From a checkpoint of a small mixture-of-experts model trained on Wikipedia: 8 layers.
Below are experts of layer 4 (counted from 0) of a mixture-of-experts language model. Rows are named router (the router's row for the expert), gate (a neuron's input weights, with its number), up (a neuron's input weights, with its number) and show model dimensions 192-255. Each number is 128 + 24 x the weight over its row's rms, rounded and kept within 0 to 255. Numbers have three digits each.
After each expert's rows: "gets" lists some tokens that make up at least twice as much of what it gets as of all text. This comes from a sample of Wikipedia text that the model never trained on. Tokens count by the router's weight.

# expert 13
router:136129119110149114105146157133115150164144098137103128112137124123119075110129148187126120125144152081158134111130077170125126086113073130085145114123133116146154140174133102139102132097109121
gate0:121103113109136133149100137089122126098121129134119146128127162113133104145150122115125090149116145157117134089165131119142135112121135087134161155102136140115137092123143108150164144142140142
up0:169157118103181103139138129128129120186097133101178146113093125171104099114105136129108142152122093124126137125144114116090101097122128088140122129114093094140138160121116140164139101108138132
gate1:143172111122096114107139113158171135155123141114119163125089083109124119140096148145139107132115132195123111129162079118104116141152109128129089139186151120129096149112117101112132132138126141
up1:124097156112130121123119158122103179145114145138079149108129133128107169104118154085132113134148143118117146142128122118146120147128100101127141141160117161095121113132155174172102108149143135
gate2:144095160146136161100140110096122116167114123121105118122152103136115130097160113130104125074139143118125169148143171142130125147088144099134113158144140130146077159084111145147113155135090156
up2:086067114118148123158153164126119104107153123139119145144117160124080117140127102111123184149166217142066134144072133137126124125119132120108079120153125146158129135150122128117134135082116155
gate3:109105157171080130126153094120151149089134124139156156118157146121088131136153174154148154161106129109106091133118120105194114155131176143130163114152122180136127105115121119133193141114139091
up3:111135101073205146137162182130123076138133112117192147139098164100134205155142102089136068133154150108106157146109134156139134143188124097149140114124133114156158107138146129150163107114120158
gate4:142115121166131134183150161104114124087181113098123115150140167113117124114124144147147122112166112116114146133145170132098101117117101137106094156091146131120139153124140147096139125155152133
up4:115148139112101135152112109136130124125117123118172050145068118099159157145122150113165088155131123106124081087155096135084174157131085106119125176140142092097158112133138115145117127147165143
gate5:140109138136124196162115151088116103119167095104153145140118130155132137123096096187126158142157129135103110117121153150083134105118139151100161128109104167133152120167129147099140160160122152
up5:135169130085135130115118090151147183158114184131072110154125150125111181128164115143125150115109092116137170145104122154086079105078126114099129129144103118123131096136144131109151146158135129
gate6:111127145185157145132108137117120108157108133121119097119075091122134132158137131147164123110114160131153145118143097175074120148093167130113111116144139161129110151148146146116114077110116182
up6:119128126082102148144110127113091066089140132093095140146119120137138122131112153121136149135136120146134076089129162137115149086090129139163119136122120143150125159119152118109142119152107128
gate7:151092098136132187085130150125148130149130142135130108167140129130106145086106162120118107119105131122205130150115078149138134154150104087134157119116128086095139097122111108063112142111101106
up7:086094128120103128105141168128130129131116174163116109147138103146161148150121172113173135149131145123112087066146144105157091119122092121118096113158098103123131137163119159149137120165140148
gate8:125148142125087143143119175149139132124138114121139124154129119095130083118117095097124097093146157126120113101158069102116124111152136150100139142117090094128115120134108133147135126126109097
up8:150118142155119070108158121121133099151126135131125168161137138112128148124080180134118133089148138117143123119120150077170101141138132125179117166125117064122154135151143122193164102102147106
gate9:132078141163126147146140139100127068107109145106153122173147140138103105101106157119108159124138129171126116126079121114092183093093117145113161141143162120126154156155118094116126126128148102
up9:100134138111168129117116136123126141151063096104132134077121136109148142135121130103161108122130118116103156140117150120120128162112140111092091106124115147123123086116094099125120111147183161
gate10:099136167164141159121169083108139157098171142159129135141155165172094120083146095138162146109158122118106135126133094103197147106122105108097111106125087166103079105137129132117132128150144153
up10:144085122129115113153092104091129078130125131163087129096112084093120064138154144171086143169141137135129137103125130116108106161137117123161123128148127142127073162145099117130106075125119140
gate11:103120116102148119137169126118130153129132128146132116119136124120151124122130119131141132128149128159131086086118113140169103133137140096099142090114111145117202173153151115128135084094118136
up11:147122161138117157133125099135160175138116120112138151131163150127125129133121160175118121116120119146153141137105133179153160140110102165128146154128113163111081128144160093077112143161132136
gets: " in", " of", " to", " for", " on", " at"

# expert 10
router:115140120108140159164156156108173162176151125140127107163121112160166077113148129154132135129148132107127158091092152120122164141057115162087180130111162122128134160151101149136186138114115161
gate0:134145142141118127133116156114167118074130132119140149115111136157136085152094107140095146163128125151154128124123154144102095121119136089143094138142111189111126155137155144097134134097166135
up0:131118128099149098184148168132143131135106109116114158123125108147150144169104123150127141090094102104152102094152104119113085091107129113092151123151136092141147130126109156131139133110156128
gate1:156127100149059136111129151157134180162164116116111119110111109125112137148142121144129149095135169094137143112137120160144090155108106110134074150155165078157096109150130156119123148123117144
up1:095141157134116143171156144162129126109075103150136159076121148129110146104104198068120168146130165152136139140135134115158139155105149157140145196159122167125100137131144105138111147146105132
gate2:144138150134167145109139108144097129135119135108108109111123111126106101129145122094096109095127150125131165129148121089147106119131096146156120198135135106139150156074087129095125142097102193
up2:114084121121126107179156164147133154139155084123156136160101135112125149144108074054103187132162192084075175128108124137121078159114127146095083078168098102132162130124149128146123104121129138
gate3:101102130152134120138185084125164133095109127116132141143143066113113140145171153126160103183096147150131133107148106094161151145095132132135119114121158137118131123168121109126120186148174126
up3:081148126086193121127181174155120089172145148123147155114115089106120122143138131127110098083144123118121158114133114151133151148170078104134146099119166095133117087128118138117152097132125160
gate4:103109132171084147168107186084123148109146149122123127150097139111144124110086141132102131145085153134097109129128169101127114127105111154096085101117136146130165182122156125095119108134131094
up4:110149119108142135130119141099110124132070127127129081117077102096132123141132125127170107148117142145108112116136143146095159152139121131095129154153145109149156147117095147139120147161151111
gate5:144109099153121148156121112108109131117182103107139139122124131159135114120141112140110144163146133139114105136138129133144120106134138146118104160094082136148162149155146158071122177162120130
up5:141147115110144117088160108161127151141136155120096089134131154102126168152181137130115143142099118147147151108158157133135102145088103139091083105098100129114144120126170124105113114113123120
gate6:092147131126127122165142146108134114140122119159133088114092105086165120118155113166165154127093072128119147122181132143118116160088114111144126136182154111115112124151183148124109100084108140
up6:090125106140129110127137108090086107069126148081127152127083095129122124135119150117087130152154130146116083109094152184125149120106132135151142144173119137168094149137118123067153091193123164
gate7:097090167140113130056193121098147147126130170139112112202151172145118118126113116118085129128152159114181100139098113122109162103163112114145127126142115109118135133135129108093118153129077105
up7:042146131099101176138146142139138139194104141168132143154122120119119142178131172112162122158150119093102148122115119128181119147098103157139078165162107116116149136143138168127148144184156153
gate8:131144101120079135127129129139138160165123149124147104168121099104123114123121087120102109093143158138117141109132101135134101098122122116128133152105125088113141123106100087139137138061094092
up8:125095116161145074176149128141140138089109134129107160146106147104130158138120111150127146094160139138148136128092147119152141110119128130151149159078137078128144118127109127151164122114123100
gate9:134121157145124133160142150090143071126142112110159154168129140120102066127099147145145144123144144136117101129130093161092120126074110116104154144120149107087147137179102129108134124121120080
up9:098132127099185181103127128163125115141124115126128118076163139096121165147151097069148126138127122110138105119142129110117092112076141086077122167113108155115132093140072119129159118134192148
gate10:060136138142143119141154081093149169098142169140141091119130173153091116094141106118159177126160102140125119143147116145124114126143079113108149123123098151139139095105137117123153150106102113
up10:160117087111121113111133119068117114143102134181078156138114108125166128145125141119111113143138150131138143128097150143109108172140149106164107116131151115139093181138107119170119092142161156
gate11:088155130100114131173114168124093136111138174152121130136122125060132143109126167155153141101118105149139139111140085149106148127124089087161113123091143124143161145124142137137102084145087102
up11:158125134119164119121117151135136152154094113095131200125172164113143101141135149165103122146087161134173137106114088184125167138163100125097150112111109133121120147108121083076100152132121151
gets: " of", " in", " to", " by", "-", "|"

# expert 22
router:104135144126116104196095136123127125143136151111183082175072134104177152120105135137126149125101134167087102084133134077117183106131109157121119157089188138127164132092107121114153089143168142
gate0:121124117065146144125139084117130124119130146105118126119074138125136080157139130131057140130122141138141127088131131169083124132156155125119128128143127137069115127121165117113136086159113127
up0:162156117114114052124155107100106113148116141132138136105127134129128117138147151085080168094136122132112107093120132096107089136121091127104110116138087126179115159097092127145109131134132106
gate1:112156156131106112187116170158146137157159112101125102163099101131107137112094129155143126147083144183087092151126155137143148149142131171159118146161115106137109108108094136086123104098122182
up1:138147151087145161128102135125127124128113134158097131143127150159124173137155166093091158109142153136134141139134134106194141109152091116144139130102110123110138107152149138094087099170121111
gate2:140115133102118156139102137180149118148102123179105113143126130106112113164165132125113127111140158135122143157137135102151150198114129143127144123137147110142114147097097130141113162125135160
up2:119092137093102130142141131119100107142142111090101100156145164102118102140109066126080153160182194162101146161057149137098096119133137155088100111122083123100180103143124135119148138126104131
gate3:086118112168114119128139104079140110119111145137164147113147090153124154106160190120140150150133142128121104131117120117135164161189114147154137118116152141111149081110128126086128173087176114
up3:111117122050192148147154149113116146132143124143167114124093128093126150132129129113112095099136124114141149162111123160136140155120143125134135126123138092098134134148104150109177108102107167
gate4:112134147187135129134094172106110099125149108114129119114120108080159158113114125147117160159123126119062106120164156112123134174100129138094099122135129168116159175130145122078160141119146089
up4:135134101118134155132089128154152141169101110114125076102100114091095144137172136133138137160114123130144137152141130160117142104127136106151118161093157075109184133098109136112096156122110131
gate5:163103109133123156172128138119104140159138133121136129148094166153194113149113148146152128154118166143131111145113149136113147076114130159105160122116103187126118122140129112085157175128131139
up5:141166140100156134100159106147134142164147143172138137098148149150176150174163130093136129130089117131116170124136191151119093125092176119093127133137106153126122105145122116111095115138137134
gate6:105089158080170082123124129138150145187137127163100092128109138115129146138130100138103143140136072153153154166158091163107118140108152191163125125200121141131104135171159133096130123091097163
up6:105125131132096131142130093167120137102152154100095162136060143075117125147130179157108151158136143164160094120112146165125161154076184107117133142136129118122085158122144102143147038187119103
gate7:105131130137083126102165112119135089146137125177150088157143165093145099097169145127133132090120114133157082148145115139169164136157093132159132118129142143110104100142155140074132175137123087
up7:103085123091107151125139112148111128149104134173123146167115095141164176166133148076136167181145147138115110086099119123148108106087111123163130126166088102126148165173135155096177126170168139
gate8:165108128160113133129103158145171124135152120105158110147129110123133082106093135148137127133135177115125070126138104118165142122136139140140124135089122101135093096095120092120157112148120122
up8:123127116139145123150118120115156142114102107132130141132131114137101086143076144123178143069133120070170130135114150094173130130179101176122122150071134140145125149140133097147158091094098082
gate9:175113137138130123142170126081109111127145139124193179145147171113125087128080139140125105126111117161122113122097151203105109135138088130091165119118140124114113101154119155108119116124138096
up9:094114153103166128118140128132112136139114119111120139066149140073144174143081142107152134109152128114178154104125133098156138153072122138107117138126152146116174091115136104131159111122138087
gate10:123166138106116120126143093117158153117127203145122074125120127114114080116167136101172135146169138146104164150124089141111176098148108102126158114100112147131120140144147137108117123123111183
up10:169140100122161140170068115129146127138119138191097154113130127175150123159131129147109113140128171137174138115143154118103113132176114140154127145132163098150123146095111125163108101116137127
gate11:103160131090120118117108147093111121108160128128114141134156116128132081081135102145120149111156137129144102113128105161112100098113130108102107122084100154134162125140139103174160089205127118
up11:143148159142127132118134102096120131166105108113130144145152177109140146178136145134115100151111124151134134088064126131130111129140112110149121082119094176127128127112138105081101133127160142
gets: "1", "2", " ", "9", "0", " ("

# expert 4
router:162100096111099115146131136119144094135131169133148143123119152148129142115126127121104117083174143124101112133115119122138101133102159100180160073140154123158118122133166133143138116175134135
gate0:105166129119170159130142183137146107090132127138125121116094150193149124145143135139093152149140161135127143107116166144076132130153105086141113115087117128075123116129154114097186128153129127
up0:115146117114146069105125096119122125145153142120141171135091147128133117123115113135119156133122136148136153151134107110114131132094099108094112131157103131159132156075098153154155134095147096
gate1:163144109122121107143155130142165095143118149124103103149125108127146138143099135161147092132132147124133149138152087114084154151128116139128126140141152132123117096109152168134153148102108135
up1:130115135105111147095135166130095142118113074124114156100150160198106120114136145088140133108111149129119141127128113096202115168133139151111127157132103136137124147174091164137097105134147123
gate2:151124133097134161117114119104138130172150114110083134114108121134127122130134117095144140099138142108144184150125101113202138121133063143145076135138152104106128178106105133139153161126106146
up2:088109113118128156146151137115099140140165126142099104159139189128106139134090074077115149152172192120127155123070126103122115107086136131140060115148154126131118098122111153133158173126161158
gate3:126075138160136150140130118122170137053138154109111135120145113124119179101132110119133136139109153123091136098122099102170129163141154123132159149118116162122120102129121083100149150121141117
up3:105109130058161152138136144117144131140124120116134146102100063149112144138150122087123106119137151154144144102087106152167138108152155060131132151128154089140132122111115112121116123128080161
gate4:113098146195145140159128103136091121118134107104144119148120160114080147105137132125129132116155125125089102142108157105127141173128111139100125086111107146112145167115108138132131158130166134
up4:159156164120147151174142134119142104143119141087151093088133131117112164166135129133182122114133118089126131086146124132101149138139115122111155149131129110113180121141123144112122185147136166
gate5:141096131146135161127132149102111154149153142142119158132155138196142118126153095182109161108130138137120148135097136120122155121143169133113109153086156183099121134151149138086116159135121128
up5:133139121127128123111172098137093141150128163150084126132110162176123133165142099113177161144106090163151148166158165155137065099087111081091126113151123149132108108129126096102129133110141141
gate6:118091134097095114141121090108162139122164109118084105082138124151161113126109079135151157161114123161148154113125110143115102183109170139178126143150139136113122108150149157109118118138085185
up6:094148124124121142151156153073129124078146162120144136156084125142145118152091149123108157091180128124126116140133158170071179081088165106138131137146142145172150171146145109132124147162096139
gate7:139091104133136150095164140121147112133131107130143122166108173128122138117096128149114115135105119145119121154102143152138138170118122091123119107090160124108151084170132106086134103164097104
up7:089115111144132146143143169167116143125106130166138171119127104097154168129133174115146149193113158110139118094131048149148122135168124142120132105141122124146124142149085151085149154164144148
gate8:158139143161126150133150149147183113142137139102177112150118106130106133109124138082124118114143158108083135104163110099106101103159114139127121129133078065148077119098133105124135115128132106
up8:135127136163133090153122150163182128131128151121078174137098145115132138140071123105143109108102099095139123106116138124167128137110126150121173128147133151123112135135122103193125148125148095
gate9:136102133112135158131131136122123120129103162133142171172165138135124106097118144117139129149154119123146122124083117139132155091131091118100125119128166140093193100126097146093137108133130138
up9:102128127133137142117155150143122148138104142106136126083134126119146198142110127103141134114115120140109146148159114131124110180084106166102076164103110146139134081145115088117151129122153118
gate10:126110120124147125113172110129179183109086176193134073150109147107154129124162136086169148164134105124119163111123138138160139095147116156106126135117155133102104122119126095122109146157139148
up10:133114060122113122096136108089094112113154119160125160114138136114137085126109126157080134155136113145103106128117144145127106162140177080120144141150145122132084124127080140126103125131143154
gate11:083135147089149132162139122131085175119194175132107122136172124092122167118143149165130146129154136113125132095084109147136156117127128089101147125125082129106140159143134106124137086127134133
up11:157128131144185110152096093086156126139133090108135168142154170142116129133119141128134136150066114127171131086094107103127134098125092145164115136135142141115062118162129122081113152151118148
gets: "s", "in", "es", "e", "age", "us"

# expert 3
router:121158108179103091166111160134116141159092108082158093097082131134125155159135154121145112081116135128104095100154121139107142100147112118122104159114111132104128124090150123122122146154136129
gate0:121104158155123109121133129171132135103119159128099131118095136145105109160119113087130132123142119171152148092150159108102129124111135147101106151107082141161159148091128117119101146121129133
up0:146135114101134105117090132119106131141130137152157119096150141154112121137124093130107148107119144119105139141143117133107116133139144155152130101116105116195140204092141114167144128143111168
gate1:118150088138123124149132103119142142161135154113105107132099097109107140135086124108126101122111155169134103146164155150087124082134092122154112136181064116075113103066063131109098149127114127
up1:117166133140177181111142137083134123159103136163113128091166136133107162105162118106125159110125142142160138131140121166124134171142130085133144149149113103121170095095149118110112135161149152
gate2:119124141117138144145129130132142118143159119153116100101108090144106140149148135134108092136154115125138178193149124144125133155109085112134109121152138105108112141111084115130125195096113156
up2:091088151109094159156182137125119102133123124163137096128131142155113098168132082125100145138172155158072151132065139144095098115096109131130105137147098123128155118157159163126128134161141140
gate3:111138135142161126141158131087146146133138126119188130137142093117112159124117155131109140154142155091142132119088119134143110138169138117130160115121161150120142122115102085132120148131142145
up3:097070116094191119115162140154102100144160112154117165112110126126109136153128123098087116124155115108140146126114119098125145146104171127130143140140144089166105108124096186131150129085136165
gate4:106153182169135127131138137072093134118147133082131105148125147090134159126172165157136136116126152115112076143154186092122124174108110131106100102145105125148148133145162130085154088122132136
up4:118117155102113132114126139137124145159116127105132074126101071120154170097146140150183101138095119092128115138162095162108113125143083076115145108125152107098210149133140142163096151104144161
gate5:180122123125133187181157144126090138110117133113096156111127145142160125154113090163115167169150124154103139136120171135123083097155111135127148140096144190116126136116128107116146154138131094
up5:126186135121137141132184105140144125158112147137127115115148157132150132193173144131126134125122121110169157124170192133134093142075102099100091096123121137154157097141129132124057133105119136
gate6:083127166113111128144128155132164094122108106113090120157114118098118094125106143150152157119124091137115143135156104140073147166114176120155118144167143136172110144162128117085102114116090167
up6:130129170109088145122098136129107106074131151132087157120092109129141139125167162145091170123113123145132074127113129164138141144115169121120094159166175154168156137160107133129151096153117122
gate7:150119120122138143117128143124131103155119158166095098165150155122109142123137106117162119158163114111169104112144148160149129176132063102130123133121140136117112127193174100090105177132117129
up7:102122099127159153110103144100103123124127173148105128153137108102173164176185149097171155171127126124118136106106124149144109106129098137123117116130075128134123152159113147148125141121162145
gate8:173143166143104133110113140154150123145148123131180141153153083137102088117122088100152152136131148137115094116137127103142136122151063133121143117114114091127105156123097093111125118124146094
up8:146114144125116120133141129138159143138098109115149172144097143115096151127074159121139155077092125101159152126119149124156139090113102133105149149105090119159161148136133074177164097114118116
gate9:130120177137081095142162210110131089095140102142149141154109123128124112089126149135131105154160139118145126112132138148094137091133093107091144133106128087093129099156112141113136145134124097
up9:071132147110157162107157166118126143152089118102126173084139141124138148145067104107188157124146142110085130124168134096105105149113101122087110138091139159154138069147142142113163121134114111
gate10:131161137130148139125157112093138125128112201148118118165121140155104116106122105118162149147154132131126134139109108138142146106125089097122146139084120113099116109159161115127115136135135134
up10:159121088084151083162084088097115097143116081160077112109113160109132123131144139160112122142128163150137153066124120149124118174137124107132123129143113118113109163156088138140074102151141149
gate11:150115151083121103109119117132127136093154106114127144093164132097141101095109147126170136099106136143138111102117133145142143152139135128127121087082105134151145158126162123155125096122121111
up11:142129156168160078152131128078155136167126156114123159174144177109140136139116135111126106138098119123121139143067119143173182140090085151164102143148121117092089129127133116092124129128096138
gets: " ", "–", " −", " +", " (−", "^{("

# expert 8
router:141176122165102148118113130141122148122167115107155126110132124148090145147140172076118085130087110153146122162110143089083161160115121118122107205148104170081137133119072154171133106084126123
gate0:087158124119161125159108115085147124052149154084121124114093138160144103184153144117126152159145127143143112113124133157117115142105091122119109174136109140108115110140146103091155129151161095
up0:135109110102133068150140166124118104153166142096129110131149117097123097142133114113133159096100105164156137114159122105103095133127105136117108126151123107171158185103092120168113122151124160
gate1:126166130112096150165143110106141079125150148121111114139112163106127134128101144133161103097135109149122164128124110111121143129111134111173152135173112109121090153118101107113124123130161130
up1:082158156153137164105094147105111100085104125148138150124141163176134153106151121123158158136117193133139130130091133122157109137121143133115140155133147161092148123106118146158126161157160175
gate2:100092097096136117119101109104121152181181158144134115132106122118138127136150140118106086115112140132090144175151144116144126170130117115135111177126139097164112144132102169077134175130120180
up2:100120122098108185153155143125109103167146157141113129162151169123123118122137141076108162132158166134164158160068119097115112155112129121144103112123125107143129168079147124131140137141145107
gate3:110082113132128125161134087077115108111110148159138130143171127119108147125146154129121130168151131126058195107116112118145142141155144138111124115105149123119148103159141150112123152135149123
up3:117121099060176167127157153154164131107150126105120157129106089102149114137151122131122106118138134139121162125112122129126185139155164101148123109124179087107111095136165161139138099117099157
gate4:145101158171114149160164171125080132100142091118129143137140165131108117086091168140149142130109132117099094131139165122106147155130069137096133107127154127126174130138103118130154112129174144
up4:104152171106132140138100117140121134124110125126155080102082126088147135101176142172147119148138118128161110089138097101137140182111115125113116152139164098095150160169122144104119106150137160
gate5:145102116121116162117103148095135149129158074134122129155110130170122122154148121165135114153104163162114101117132132143134151149148129132117136166085104167116139136172127123127127197167137117
up5:115157146111161142092181125136136138154161097170094093158167160095129155151161099119140124093094130137167150163164140122105100146111135124138095155100159166110075092128100124095117127120117128
gate6:088168149114151101128143111109110090175129149136118110144103143126161143140089095142151104094128100134117144131151110134152134193120150140150147115164134108124113130229109135105112101126131164
up6:136132132171137111140108097107137162067130131137117131121069131166161140119105172139094096076181098124131066100174149156170121151086183142159121111164168192171118150127136108114133111142105140
gate7:092107168136127105109165141104117133129146115159140139154103111176135112118116110089109087094122133128146126092068119145120128171136110122117136119144127098059119102129126094104122155109110089
up7:125120128103148111140104110137140147124104129166132093147124095109131154142150126125169129159111147156143109090118096139114158113132094129093120158151133126108142131174127177132161147134165166
gate8:176109114121111109132111137106167104151108108121159084148166101133114102079117131122137084125092161156103133129132079119172098164146127159105140124121131094143124190102130137132127109132095100
up8:157155166178177127112170137139130115124118116121130117135112112100148153144112111141172141094156110130130146100111177080208128066111140108152082163130132106122164137129137127187134148112156110
gate9:137106127120126118108124181125133137131155147137153188147118103120103090114134157126110160106183133125147157103103119152117183117141123140106124118140137128096173143135094089120123121135176143
up9:081096157114138124101129142174145116115099145139142125098122126070163145153104130093156148134141098122136150165122118136129094168142107128107067127123105141100141083142108101163128148115142104
gate10:103091127133112136121134101103155177134102177122122137133116134147107126095124082107194156123130100146142135107145112133127104102164098102135161123088154161098102111163154126121133105139122173
up10:113090084103087101129123124105149117144144121159112163147112151125154130123162160136096113144108130150103126063132132169109111131170128126167093139144146114135067120143122108128119143110160145
gate11:133125085080157129128124140137108159138179196156117118112141143137115132085146111119147159108133128152082140102112073101134133102131100100122144114107110139110146174166146134146128087132122172
up11:181123141119143099144144119106135117150141084082126126138169150130124123128107144126107131131115096165138107108086095117136153115104093143162140141155165169095126137075130114090153188172093104
gets: "s", "t", "z", "g", "e", "el"

# expert 1
router:135115182126154098121110128130087114101159109153154124128109141123094125102165158120136141173114147123107111126178089152147099131139128113108150129116157099135166065136120131127122126115129133
gate0:108132118111156147117157141106146132110109137155113112118116148139129118161138139135097133121120114134154102097154163146105108127153091109125125167101127172115093139133124130114142120113116122
up0:144114160109160104136156147180122130133137141142124101112132146108128112143132107136137119125087111087110119112135145091116085080100100104143124106110082122158132132085087145123153112089142130
gate1:168145148154100127154113114141195149124119126103109095120103089090154106150098126173142076165129123139141110064163118124135107109134099121153122153181100113084141127079112148137166123109113138
up1:109153117163159162121124116122098174118089122123132174105119112173107154068163142047156177117121126135145125139115126173131138131161072115141129172128097131074160180112127133093114127163146121
gate2:105088093122165155162120126161162107155156091135073095117101107127107145151172149096087147118117178103154137156165144145125103136150077151126139116148140131161143140113132128151099152091113158
up2:118128147121122136143174141111087117117150103134126163111135163118116111106129068078099151194160190147120123115087136119110120134121124143136110135126144161124118106107121153144158155144144155
gate3:143083123140111113146143081095174103106111140116162129131147097131074140148136129121120152144130132103111127134174123129129153129131148144115113104126130188142159110119115128150097141080217125
up3:125123125101177154122161133111148107130145126086204153128077116122099154147170126099111106107170115107102130109117121142147119156153137109140110124145124125162098119118120137147140108124140127
gate4:144097106177121152121101155082119139131154147104128096118137117088128169104140176134102167135109150120081133157137179098157126170130125164103091084097136134097145152133106134089124112132129112
up4:102109129124144169130120140147108135162102138124135055108065089112092184145182138142161136155136132125104126156124104153120148149144091084163130164096151072119178141105128113106102164137140156
gate5:155133139098137160146153152105129145147127115087122128121102188121146141126133107178126147178110136154150128139124156156118153081119110127118170163134132157099119143113114111121148163152116105
up5:145161164111141156129157124128119143164133142149081115103162153141133125129152124130150174146113088154140143128114178127111122083096121118128140146153135105123122087155131107117131122136144155
gate6:099154133105124075127082169135085137170156081168086095115114117121097134160133098141147123135129117119134124083196103185126125189099103141108110123187143116144114125153156151128159136137093174
up6:112166145132097094111082108145123125120158150126131097121111123110115105169112111123121142141123133161173077114133145115123133149085163124110109130118129163151107164146139125167170132148085081
gate7:134119138174118108104174134116137131115132159132133110174137127140126109100134102146109118090087115128155107128095136164087119147120072120179125120110158139116103096121148103112092135152139097
up7:123105140118133139124183141159105160136100114174121130148170131117119166143117147114137125133097152129153118110132119155085081126147070101136155100128116113126140142178096144129152150123154149
gate8:152131125154105127146140146086122109142152119086161108139158125128087111125126118139147160101152138117118100066125128112139136117150121144109135149075141138143097128117098134166117146101137089
up8:140125136166108093142160143153157110136096138139117173154126138111130083140066159149125114085112106120173098129119160126153149106133120119148143133144104122131154166142117069168135114132145125
gate9:185142165126080105105180183117139129105127135122141152128149110111130123105120164124164165120151131178121099105084145167080139124159114111101112094132156096120159125130147120121169135123135148
up9:122119121113128161120137119157132149169133108097079168091165137130134175123132120067151124111117101150112135117143101126103064147128100153107071184129106147117149070158131131131142148109140120
gate10:129143150135128086161115156106132162117156163101139137140129112185079097086159126136145133146171097135130144154152106157114147097158090091096115139129086121139130130124155133125124143158141118
up10:153161066128126092137117103125135154124138129207102128126134103120126106180123147173126131114123153123167102106129125121103111144127125116153104094121126112165073157122119123158108116126142148
gate11:143149142081140090170166146106091140147143100138113135129165125100120084138133171134110163122107144145109100134110131154149117119151126091141114145116120156102162142114132103101130119123133120
up11:128134128151159180136115121133177133149170055122142154152142161120141106134116150132130095182127131146136130123100087119177141120110122134163159125147129126128115139122140075085132157136172176
gets: "0", "3", "5", "6", "4", "2"

# expert 19
router:147163139100153174093128142127091125108120149145092160109177072132127125135104114121149123147134123117150172145140083145140083125143155109149141111136135073131116113121131109120038107116102084
gate0:093152093112160125124156127146105165085086171136124123099107167134145133156140127122075108132110139116143157127110159148107107144118133143124138128169118123136126133140180134106127096144131126
up0:116117107131155119125144140153102099126119148101141134124163124141121098137125126132094137130114133112102152120128094117094109086127123154120111104156130105140104123068127141099156142088123100
gate1:118139072127111152144139110137149138152101136114091124112134083111109127107072151135150108127123165134158146124122075117073093153136099091145117102153072081087093083083084125167167109116115106
up1:130134111126105142106121170108103121127107123127113147095145126134111157099134138094131116124123132151128132134100107154105124172143125106154179126124085152089141089139149151145111079167165125
gate2:154095111092120157119117133158130117136159136115108132121109113167095125142182142108078148106137147135141195179127147099136101113110086094140125144136131128133089153102133150161110179119105185
up2:112122143099139161140184142103138102112139066128133136090111143136122119166117077124093165180170140162089118168065133150087077147141145157112107104099109154130160090104131137126140139111135151
gate3:096100104097162144139108093076150137141092120132172123161181068126076144129119149146149180136153142105126155121129106116129116167157135134126116119086117157129120090150130134139111140150169122
up3:138138145082166162163165179088165130115160129112160156140087097159126109134115146131134097144143134142142131104100131138155148147171094083161160114142141080160138113151138141134181093106112165
gate4:137119158172095148150144141109095135112144132106140115124117148113110122073149141130086131149139104103081124146130188123142128140126122157079117111151157118132159153132106141120153125121124104
up4:122162129112145166137129146121135100138112137110123057136098097129109129129113130120157109146127118141101115131157125125119132141124105097106119136132164087115207148123115127123138133123134135
gate5:144105112142121161173049135110117158190088157122115149093140121168154146152152110137131154150115164143113068102106094139155114136143106129130144107100093156144129147117133119133133140131094120
up5:123124110102160158099136096105145116157117154176124133161153125130141143157165133142149150168154101153136117090110129127133098144091164131073142101189102133105105117134138153131125141095156103
gate6:109140118140148095140100157139137095114152115165126090108095121100124114113140108121109148100115148142142157120140091146136139161129117121128095149129167128122122131174138077114105107105117155
up6:097110107103102140130104109129128118099166160101122128149113142107133129193129159119129144146068128163165051132167155165084104149108186139169103133135148158158156110109159121131127146125109109
gate7:130121133115135120097132138157136098117108150154171124129112144124099120105122111098102091111124139114160071152101121141158131173123124109138090117122149120120107121116155123100142115175130117
up7:080107122140110171128139156114097134122122146155112114155127131089181155099136163076150147126140123172136095138089114129138146135124121120137131109129108096119141115168116150107155138088130174
gate8:155124117143125164126125102089151129180132155096156126130138151141107098098111093123097114113162141129090138097141119085132104121166114140092118129116126086108102159121089130162115119127137100
up8:139104167166154091146129134133170100111132117170112170142095129107119112126075143133161146094114070082172103147091111105163142139136141131118135138117150127122129166119122088200149097100145135
gate9:116104137151130133140135161066114123114126149081132142155142128140117114088119180107114140131140115141142122130100130149097146131153109146069148133142169114086168144171111112124109117140125100
up9:093130157128158137136137129116168122155161119073143170094158144124169167168095138073147104114121105128139140130130089126129109184102148130083099127113123173138119102124117100094132104134179147
gate10:140154145134165079129138095113134198124145173125162115157130106138110120074104122119156143133148102163140141132147110165135123134147097119109165121115112125119115118135160128116112121103145160
up10:146127053119108127143101097097114101136134097154106128115104134145143072138150126147095130122122101150138152119129167141101118186112156089159102134097109113141102135104144127177093119141130139
gate11:120119115098125147124097129113099137120188111159071171102150139100090130104142148115131156110160118188152124110136126119173159142124130143117150125096126152109216115153180115118100091140154123
up11:151152145135150115141105119091150131143122111084103150125170190132117134136128135150099136135083130140135175080113136140134140110158099162140113130155119124128118146141123113089127134132134140
gets: ".", ")", "4", "5", "6", "7"